Experts of a small language model.
Training: 293M tokens, 6468 steps.
Below are experts of layer 10 (counted from 0) of a mixture-of-experts language model. Rows are named router (the router's row for the expert), gate (a neuron's input weights, with its number), up (a neuron's input weights, with its number), down (a neuron's output weights, with its number) and show model dimensions 120-159. Each number is 128 + 32 x the weight over its row's rms, rounded and kept within 0 to 255.
Before each expert's rows: a language model's description of what the expert responds to. This comes from a sample of Wikipedia text that the model never trained on.

# expert 47
It responds to: E-vowel word pieces
router [135 155  63 221 144 118  81 179 183 128 119 130 149 188 138 154  88 102 179 106 159 227 156 167 116 134 141 171 116 120  97 115 158 179 140 140  69 126 102 142]
gate0 [120 109 113 174 158 147 122  61 110 167 162 131 147 167 133  87  91 164 127 149 121 197 135 176  88 108 124 124 174 159 105 127 119 206 194 115 134 133 152 160]
up0 [129  38 165 172 176  66 133 123 124 137 160 125 148 147 128 134 183 121 119 134  80 144 131 132  96 114 159 110 179 136 116 104 194 144 205 117 147 162 136 144]
down0 [ 67 113 131 134 111 114 112  90 157  94 122 112 115 184  72 125 150 102 108 131 123 142  70 106  93 106 147 106 144 145 124  80 176 135 148 148 154 122  75  56]

# expert 37
It responds to: Name-ending place/institution words
router [109  86  98 137 114 122 116 133 107 160 111 145 154 170 204 114  63 120 152 139 134 185 147 142  97 105 180 226 105 150 124  95 142 156 128 108 141  70 121 180]
gate0 [110 124 100  92 145  99 111 142 108 120 124 148 150 197 164  95 159 169 114 108 105 146 164 133 133 169 103 153 176 118 136 145 103 146 122 150 171  72 127 124]
up0 [100 148  87 132  58  80 115 166  76 189 137 111  69 215 144 106 149 116 167 161  94 147 118 151 103 110 108 123 134 157 142 169  72 165  91  94 124  94 110 142]
down0 [143  93  61  87 194 100 107 128  77 111  63 138 171 177 120 136 134 138 120  55  65 132 116  83  80 126 144 155 149  37 111 132 217 120 153 100 152  96 109 139]

# expert 10
It responds to: Person role nouns
router [156 138 119 116 129 149 100 165 138 155 144 134  39 148 161  90  89 148 128 138 146 216 169 137 141 125 157 166  73 136 152 141 158 140 135  61  82 153 137 135]
gate0 [142 132  94 116 133 168  85 163 175 129 199 106 109 111 127 213 101 113 118 163 131 168 153 107 118 140  81 125 155 155 133 142 132  99 110 130  80 165 154  76]
up0 [ 78 116  78 103  90 188 147  46 153 200 107 162 173 159 106 175 128 138 118 131 135 163 139 120 130 132 105 164 124  64  89  95 146 134  75 165 171 133 134 127]
down0 [136 153  94 115  93  92  82 149 198 138  83 108 108  99 127 202 114 129 168 128 116 175 102 153  73  91 116 112 135  47  70  66 101 148 113 146 129 136 113 136]

# expert 29
It responds to: Name-internal fragments
router [ 83 109 106 143 142 131 124 133 146 190 106  94 137 188 174 145  74  54 170 172 155 178 170 166  71 137 159 176  75 112 122 185 166 167 132 139  83  89 115 120]
gate0 [134  86  99 147 168  97  56 148 144 142 136 152 125 156 151 132 119 155  43 154 112  74 110 138 156 173 145 145 106 158 126 106  80 207 126  68 164 117 119 156]
up0 [ 90  95 175 109 141 114 101 132 138 138  79 149 104 138 127  88 119  96 114 155 106 140 139 161 138 170 128 122 153 161 147 134 102 120 147 136 144 156 122 121]
down0 [139 149 137 112 112  85 123 126 154 125 118 182 114 157 141 123 158 162 171 129 175 176  84 146 169 105  96 143 130 113  59 128 109 112 180 150 138 143 140 152]

# expert 55
It responds to: South Asian/Turkic name pieces
router [106 116 131 102 102 200  91 120 156 153 128 115  88 194 163 145  81  99 146 116 182 144 184 193  98 127 166 158  68 149 188 174 140 168  68 117 101 143 125 146]
gate18 [114 120 145  93 113 137 137 106 160 119 166 125 167 180 183 140 119 141 152  95 105  82 127 157 106  98 154  95 142 131  95 181 165 100 157 174 154  87 139 119]
up18 [119 158 187 126  70 164 156 124 146 167 110 166  86 143 143 114 154 152  93 159 171 115 134 154 126 139 173 117 161 110  82 145 143 150  82  78  68 126 147 149]
down18 [144  98 173 160 110  57 117 164 209 159 133 117 116 117 135 187 110 144 107  63  95 139 112 165 124 163  93 116 142 157 113 112 173  98 134 122 176 135  88 106]

# expert 18
It responds to: Mid-word fragments
router [138 143 100 126 141 171 106 118 117 170 127 109  87 168 203  89 117 119 176 147 158 182 134 156 111 150 155 202  88 147 128 193 179 176 100 114  85  78 125 125]
gate26 [175 148 112 193  97 156 136 165 124 171  65 133 118  98 137 124 145 155 108 153 151 129 175 112  96 140 164 170 120 136 122 146 116 126 155  80 150 125 144 128]
up26 [ 65  88 177 145 108 131 153 164 139 169 112  78 113 135 176 183 129 109 118 147 119 108 152 143 178 160 160 108 115 143  80 167 140 125 159 153  83 180  98 148]
down26 [126 136 160  72  68 139 106 129  98 150 168 108 121 162 126  52 138 115  83 175  91 110 145 111 177 124  94 103 123 132 138 171 138 131 179 153 100 115 127  92]

# expert 54
It responds to: Single letters after fragments
router [156 125 105 121 160 179 141 106 161 162 109  93 161 184 160 118 123  86 129 173 122 165 230 158  60 147 116 175 116 102 136 152 142 183 111  78  95  84 129 125]
gate0 [170 127  86 126 139 149 131 129 125 116 178 126 145 132 136  57 161 104  88 150  79 150 199 207 172 112 158 183 170 100 163  98 157 154 113 116 155 162 146 103]
up0 [129 169  73  82 120 156 130 103 116 153  91 104 132 151 136  86 109 137 106 112 151  98 129 129 101 190 144 148 161 153 138 140 187 159  89 119 119 155 103 126]
down0 [ 86 107 222 145 141  98 148  69  99 100 119 142 121 105 125 106 109  84  91 115 110  97 165 131 144 140 197 135 107 168  99 134 105 152 155 194 145 179  75 128]

# expert 59
It responds to: Mid-word consonant pieces
router [140 111  94 172  98 156 111 110 155 159 104 122  98 197 148 143 112  78 138 133 200 192 151 123 101 101 134 159 112 171 167 144 143 181 128 118 139  82 141 134]
gate0 [163 136  91 123 125 159 118 163 169 124 155 142 118 170 163 169 112 117 132  93 185 152 145  66 131  97 162 205 139 118 161 107 131  93 118  87 141  77 126 139]
up0 [118 135 126 104 137  89 126  92  62 167 166 143 128 115 111 123 140 183 117 151 107 129  95 196 105 159 125  65 121 188 132 145  97 146 153 144 157 160 160 137]
down0 [122 117 121 122  70 104 167 142  92 160 113  94  41  98 104 148 132  99 159 173 115 156 177 143 162 174 160 133 108 129 135  87 176 127 136  57 115 126 133 105]